Below are experts of layer 2 (counted from 0) of a mixture-of-experts language model. Rows are named router (the router's row for the expert), gate (a neuron's input weights, with its number), up (a neuron's input weights, with its number) and show model dimensions 0-191. Each number is 50 + 15 x the weight over its row's rms, rounded and kept within 0 to 99.
After each expert's rows: a language model's description of what the expert responds to. This comes from a sample of Wikipedia text that the model never trained on.

# expert 5
router:48 27 36 65 33 53 71 51 13 59 55 32 65 42 37 65 51 41 53 56 50 37 31 39 43 61 43 37 55 55 63 67 55 53 76 46 51 72 29 11 53 64 65 40 77 47 49 56 32 43 64 68 41 65 46 64 44 30 49 50 58 72 40 77 71 46 52 40 39 56 52 57 36 74 59 59 55 56 50 36 35 71 46 90 68 33 35 77 49 57 45 40 50 56 33 47 48 50 68 45 70 41 45 28 49 30 52 65 45 64 59 18 55 73 52 48 55 45 66 48 41 71 26 42 78 59 61 40 14 45 51 06 84 74 62 43 55 37 46 60 54 23 57 45 52 47 45 61 50 47 25 53 45 56 74 39 66 34 31 08 36 58 79 51 60 32 42 38 65 57 27 26 41 51 41 35 33 54 42 67 41 51 54 33 30 55 41 33 28 38 61 30
gate2:66 31 46 42 34 25 63 38 71 54 53 53 55 55 44 60 68 54 69 44 40 66 42 46 59 74 35 34 69 64 59 60 50 44 58 58 57 65 43 35 65 35 50 21 61 49 45 46 36 27 46 53 39 44 16 62 32 53 49 33 45 23 44 56 62 98 37 60 19 63 48 57 86 58 58 61 54 21 62 80 52 43 58 49 55 54 46 47 57 27 41 42 82 89 40 59 63 59 59 59 41 77 51 96 30 53 66 46 53 57 46 42 61 56 61 66 60 38 50 59 41 56 22 37 46 58 79 45 75 46 00 56 50 94 47 39 54 45 37 55 57 64 58 61 59 31 60 82 61 74 36 54 29 60 56 65 51 57 55 54 53 61 35 41 57 43 39 60 69 55 56 49 42 43 35 55 37 21 35 58 31 70 52 35 53 48 48 66 52 52 59 61
up2:50 57 55 21 83 41 32 34 55 72 56 73 60 51 47 48 54 30 41 22 44 57 47 12 62 60 44 54 54 49 48 69 37 40 74 55 20 81 68 40 46 86 62 46 54 68 48 39 22 30 57 74 56 60 33 34 46 63 36 56 49 48 47 54 49 47 41 53 47 38 44 61 53 55 65 66 55 32 40 63 40 66 69 55 58 37 31 45 54 76 47 51 80 71 59 22 47 73 50 58 39 28 53 53 41 35 71 42 63 32 53 57 46 56 68 60 45 33 95 48 59 61 40 62 67 39 61 56 61 56 00 67 63 72 41 44 64 35 74 66 37 82 36 59 52 34 57 59 62 47 74 56 59 72 67 55 65 50 55 41 57 46 52 14 59 43 24 37 52 59 55 52 57 36 31 43 43 39 14 37 43 65 35 62 46 53 57 43 27 31 73 45
Description: Closing quotation marks and parentheses ending song or album titles, names, abbreviations and table cells, e.g. "Over You", (Billboard), (GBR).

# expert 43
router:42 44 18 48 59 47 45 75 61 46 27 63 37 54 58 24 52 70 70 54 62 56 45 54 59 58 09 55 42 52 34 33 40 65 28 51 68 59 39 36 60 57 45 67 57 55 29 59 69 62 39 42 37 31 42 63 42 35 36 43 54 62 40 64 41 69 73 72 40 37 29 62 27 67 69 66 50 21 46 63 49 59 30 50 27 63 39 47 56 41 84 39 78 75 45 54 35 39 57 51 43 32 54 54 49 47 39 22 60 63 64 60 38 38 59 23 28 18 35 70 45 49 48 70 47 54 63 14 68 33 42 75 35 47 80 49 49 69 61 41 43 54 47 39 65 66 34 39 65 83 52 29 22 51 83 59 53 67 47 53 49 38 78 71 56 26 52 63 41 37 42 56 70 33 52 19 73 58 52 58 57 57 38 30 39 47 70 37 38 56 62 58
gate0:43 38 74 70 45 46 49 54 31 56 51 38 51 43 63 69 33 61 70 13 65 53 67 52 33 38 56 54 37 32 56 57 46 49 51 84 44 83 48 33 54 40 52 28 29 65 42 56 69 74 51 33 55 30 55 62 50 50 47 76 22 65 39 59 73 55 54 29 39 52 40 38 50 38 15 28 39 28 50 17 54 44 50 43 45 51 49 51 54 30 70 35 72 62 49 65 47 41 35 46 39 69 47 72 22 47 47 36 63 24 38 53 64 67 82 56 43 50 49 38 35 76 54 23 36 34 22 46 41 31 37 44 54 51 59 40 74 71 36 59 46 39 59 44 64 62 58 59 35 12 84 36 26 66 52 64 47 60 60 53 38 44 48 52 71 43 38 41 29 21 50 54 32 68 60 85 31 42 69 44 58 53 54 78 37 39 75 45 41 58 70 49
up0:51 52 55 69 46 55 61 63 28 58 43 45 53 28 69 65 40 85 89 23 64 51 71 46 45 52 69 44 25 49 46 38 30 29 39 56 52 71 48 32 55 49 56 50 48 51 48 56 63 68 61 50 51 51 57 62 33 67 37 62 32 32 48 44 51 64 68 30 32 51 46 35 64 34 11 31 63 25 40 17 62 57 59 25 46 39 61 40 47 29 78 34 75 39 51 58 57 42 38 22 51 64 50 70 36 58 52 48 60 34 20 67 55 35 67 53 53 65 55 46 35 61 75 31 31 37 25 38 50 20 39 57 53 43 56 48 64 63 42 43 64 53 36 36 55 77 69 61 57 00 69 40 34 77 43 67 57 50 55 49 50 32 57 71 48 57 31 32 48 24 49 47 42 80 64 94 45 57 63 46 54 44 45 59 44 42 64 50 36 42 62 47
Description: First tokens of section headings and table header cells, plus currency signs, as in ==Name==, Gallery, | Year |, Prize (US$).

# expert 36
router:25 34 31 31 46 53 28 60 62 57 43 47 38 62 56 41 65 46 35 82 53 23 21 64 65 35 62 66 48 43 58 39 65 45 58 36 26 49 67 52 48 46 31 46 43 53 44 65 58 51 41 55 55 42 52 40 61 26 20 31 65 45 57 47 11 46 48 38 45 32 28 30 34 32 51 55 53 34 61 60 43 80 15 30 64 51 67 36 52 56 54 21 61 35 39 58 50 45 75 58 69 32 52 36 66 55 31 41 62 64 56 43 38 27 37 42 32 55 40 57 38 43 56 64 53 69 55 21 55 41 57 56 55 22 52 16 71 43 60 30 58 60 55 14 61 66 34 65 49 61 32 36 23 46 84 64 53 49 29 58 49 51 92 53 42 39 18 38 52 62 57 74 65 83 38 50 74 33 58 43 47 40 41 36 49 48 68 37 48 67 70 51
gate0:43 44 41 97 52 68 41 22 52 45 77 37 38 42 56 22 43 64 46 56 24 57 55 55 51 40 50 37 37 27 46 35 61 61 64 48 39 71 33 34 56 37 55 42 68 58 00 50 53 64 34 51 37 45 45 39 57 32 52 52 46 35 58 53 58 72 37 81 63 47 55 53 29 28 42 66 31 44 61 50 56 38 44 58 33 61 24 52 43 71 78 40 68 46 55 29 48 46 57 47 60 45 54 71 52 51 23 39 48 60 43 55 47 43 34 60 41 58 25 65 61 20 68 36 46 60 52 63 47 99 74 32 68 46 56 57 78 59 30 33 56 36 44 46 14 61 67 39 54 45 26 34 61 39 55 42 65 39 55 59 31 25 37 67 70 42 46 41 40 46 24 63 34 61 75 38 63 84 47 52 70 50 56 41 55 69 57 38 67 39 47 74
up0:32 60 47 89 43 49 39 71 12 53 70 79 49 45 57 29 34 69 82 50 25 44 38 13 43 38 55 40 75 44 58 08 51 44 31 66 45 67 44 25 65 26 66 35 51 58 50 39 47 52 46 54 49 45 38 72 61 48 77 48 49 37 32 54 47 52 40 68 38 63 38 43 54 55 48 55 56 33 79 50 64 39 54 84 50 29 35 52 56 70 74 42 56 41 62 40 67 54 30 29 55 39 15 40 46 52 56 51 51 56 61 70 61 62 47 57 63 59 57 40 49 47 52 26 30 40 59 64 52 83 46 48 54 20 49 71 36 29 30 64 63 37 29 31 33 44 50 39 61 47 29 46 59 55 64 49 70 55 50 46 53 22 40 49 34 55 48 49 50 38 30 73 49 58 82 58 37 62 38 62 97 40 62 48 57 77 45 48 67 35 59 43
Description: Country, region and institution names and codes in sports and election tables, such as USA, ENG, South, DF, MF.

# expert 63
router:37 47 59 48 78 40 51 35 39 54 53 58 30 25 29 28 52 49 31 34 69 43 38 37 74 24 63 43 30 42 53 82 66 38 34 64 70 66 40 57 61 52 41 54 54 45 72 46 46 15 61 68 55 57 79 25 78 55 35 63 43 39 62 42 43 39 74 46 55 40 30 27 37 51 69 34 56 56 51 42 28 56 27 70 46 43 24 50 39 66 39 63 50 63 44 29 43 65 52 40 72 55 57 66 86 24 59 56 40 18 36 18 54 59 23 27 46 47 30 47 48 79 48 75 62 60 51 51 61 67 33 53 46 52 54 54 45 42 38 74 57 67 47 32 79 68 32 38 28 55 33 36 55 46 24 68 70 32 42 19 20 48 64 64 60 38 37 65 48 35 64 59 28 49 63 74 28 56 36 49 45 59 65 54 40 49 42 53 45 46 45 62
gate1:36 39 59 56 56 62 45 44 22 78 58 62 44 66 42 68 54 19 27 32 63 78 50 43 41 56 58 55 37 53 49 68 48 79 40 42 48 18 75 60 48 52 46 51 40 46 73 56 37 78 54 17 52 39 50 17 80 66 69 34 48 57 75 39 63 61 44 36 42 45 43 51 49 38 53 55 54 65 41 08 61 56 61 60 65 53 53 54 35 63 53 48 19 58 51 28 50 30 56 48 52 47 27 52 59 42 63 45 54 44 53 35 53 95 51 62 25 62 29 38 47 64 56 54 39 48 52 36 35 33 55 77 56 59 22 54 94 41 25 53 57 26 49 46 57 61 68 82 34 62 50 32 73 71 59 42 47 68 56 37 38 32 55 52 25 45 43 64 80 51 66 48 55 49 24 58 33 36 54 46 48 26 44 45 64 44 38 82 28 49 45 34
up1:08 56 35 72 52 72 50 48 64 66 21 63 62 62 55 93 64 57 39 51 48 42 44 65 35 52 52 51 27 61 56 56 46 46 42 65 40 75 64 67 46 50 48 69 36 56 50 61 40 70 36 21 58 79 67 33 60 50 52 84 41 56 62 30 63 69 40 46 54 52 49 48 10 45 50 37 52 38 45 26 65 46 64 57 45 52 79 64 49 36 33 47 54 63 63 46 57 31 22 62 89 47 51 41 49 57 54 53 22 44 53 63 69 49 44 60 51 35 42 45 61 40 08 54 35 39 52 84 60 47 72 79 42 67 38 41 66 38 55 44 48 51 52 46 42 48 79 34 87 52 54 03 39 74 35 27 47 46 51 62 50 30 51 54 56 60 74 77 45 53 55 46 50 52 41 57 47 35 51 47 73 73 66 56 60 46 29 68 47 54 41 39
Description: Bullet hyphens at line starts in lists, plus dashes and colons separating a date or label from its description.

# expert 0
router:69 30 65 69 45 43 43 51 41 47 63 25 16 48 45 45 58 56 47 59 46 64 72 73 37 78 46 39 61 62 52 33 41 32 74 62 54 52 69 73 54 41 60 47 32 39 48 72 62 52 48 62 35 48 43 52 35 78 31 60 54 42 71 48 17 52 45 42 44 37 37 54 53 41 33 63 25 33 57 63 64 42 36 59 36 48 49 64 51 42 31 44 38 39 59 36 57 40 23 58 61 45 61 38 38 85 70 51 78 54 44 65 42 67 49 54 56 34 69 11 65 26 65 44 46 63 68 34 34 41 67 40 41 60 63 40 59 59 57 36 46 64 71 58 31 76 47 52 44 47 52 47 81 37 36 32 60 65 65 56 23 38 66 32 42 53 48 00 53 57 58 76 48 36 68 41 92 30 40 52 57 40 35 23 31 44 50 57 61 41 86 65
gate1:78 47 49 75 51 59 58 55 55 59 54 39 45 49 51 62 58 29 32 42 56 74 46 61 54 49 56 72 41 23 18 64 31 44 65 64 54 44 62 52 48 53 65 30 22 32 16 42 52 29 60 44 23 55 52 47 57 90 32 67 44 46 72 47 47 61 36 61 31 82 45 74 40 60 59 69 54 61 38 52 42 77 45 55 45 59 46 80 61 52 28 12 45 74 32 36 18 42 51 57 70 41 60 33 49 54 62 58 58 40 49 46 63 56 55 56 43 53 39 66 35 83 40 31 49 78 37 23 42 42 34 67 57 48 63 37 52 42 68 58 48 62 31 68 52 43 52 49 61 42 34 23 37 57 68 31 80 61 52 62 60 95 49 43 72 38 42 52 65 49 30 49 55 46 44 33 49 32 42 74 53 67 46 72 46 41 68 35 75 57 23 30
up1:49 36 47 55 80 79 60 34 78 43 50 47 42 52 58 57 71 61 43 44 50 54 73 32 36 43 48 56 47 38 47 64 48 27 58 42 47 48 62 66 58 38 74 62 62 14 28 39 63 37 51 27 39 58 42 56 45 63 38 22 52 54 58 88 54 33 43 49 24 56 55 55 48 35 48 46 56 46 45 77 56 42 65 65 35 79 78 58 41 16 48 50 60 42 56 34 38 43 52 69 31 31 42 38 32 58 58 52 53 77 45 61 76 52 30 53 50 54 46 31 63 59 34 54 66 63 56 67 55 57 52 68 50 61 39 47 90 51 53 53 26 77 33 62 53 39 56 67 53 73 51 51 47 53 71 61 42 83 63 30 48 82 65 42 36 75 40 40 00 64 47 57 35 52 45 33 42 54 65 65 70 58 42 75 37 54 70 61 60 43 07 73
Description: First capitalized piece of a proper name, mostly person or place names in tables and lists, such as Mac, Car, Mart, New.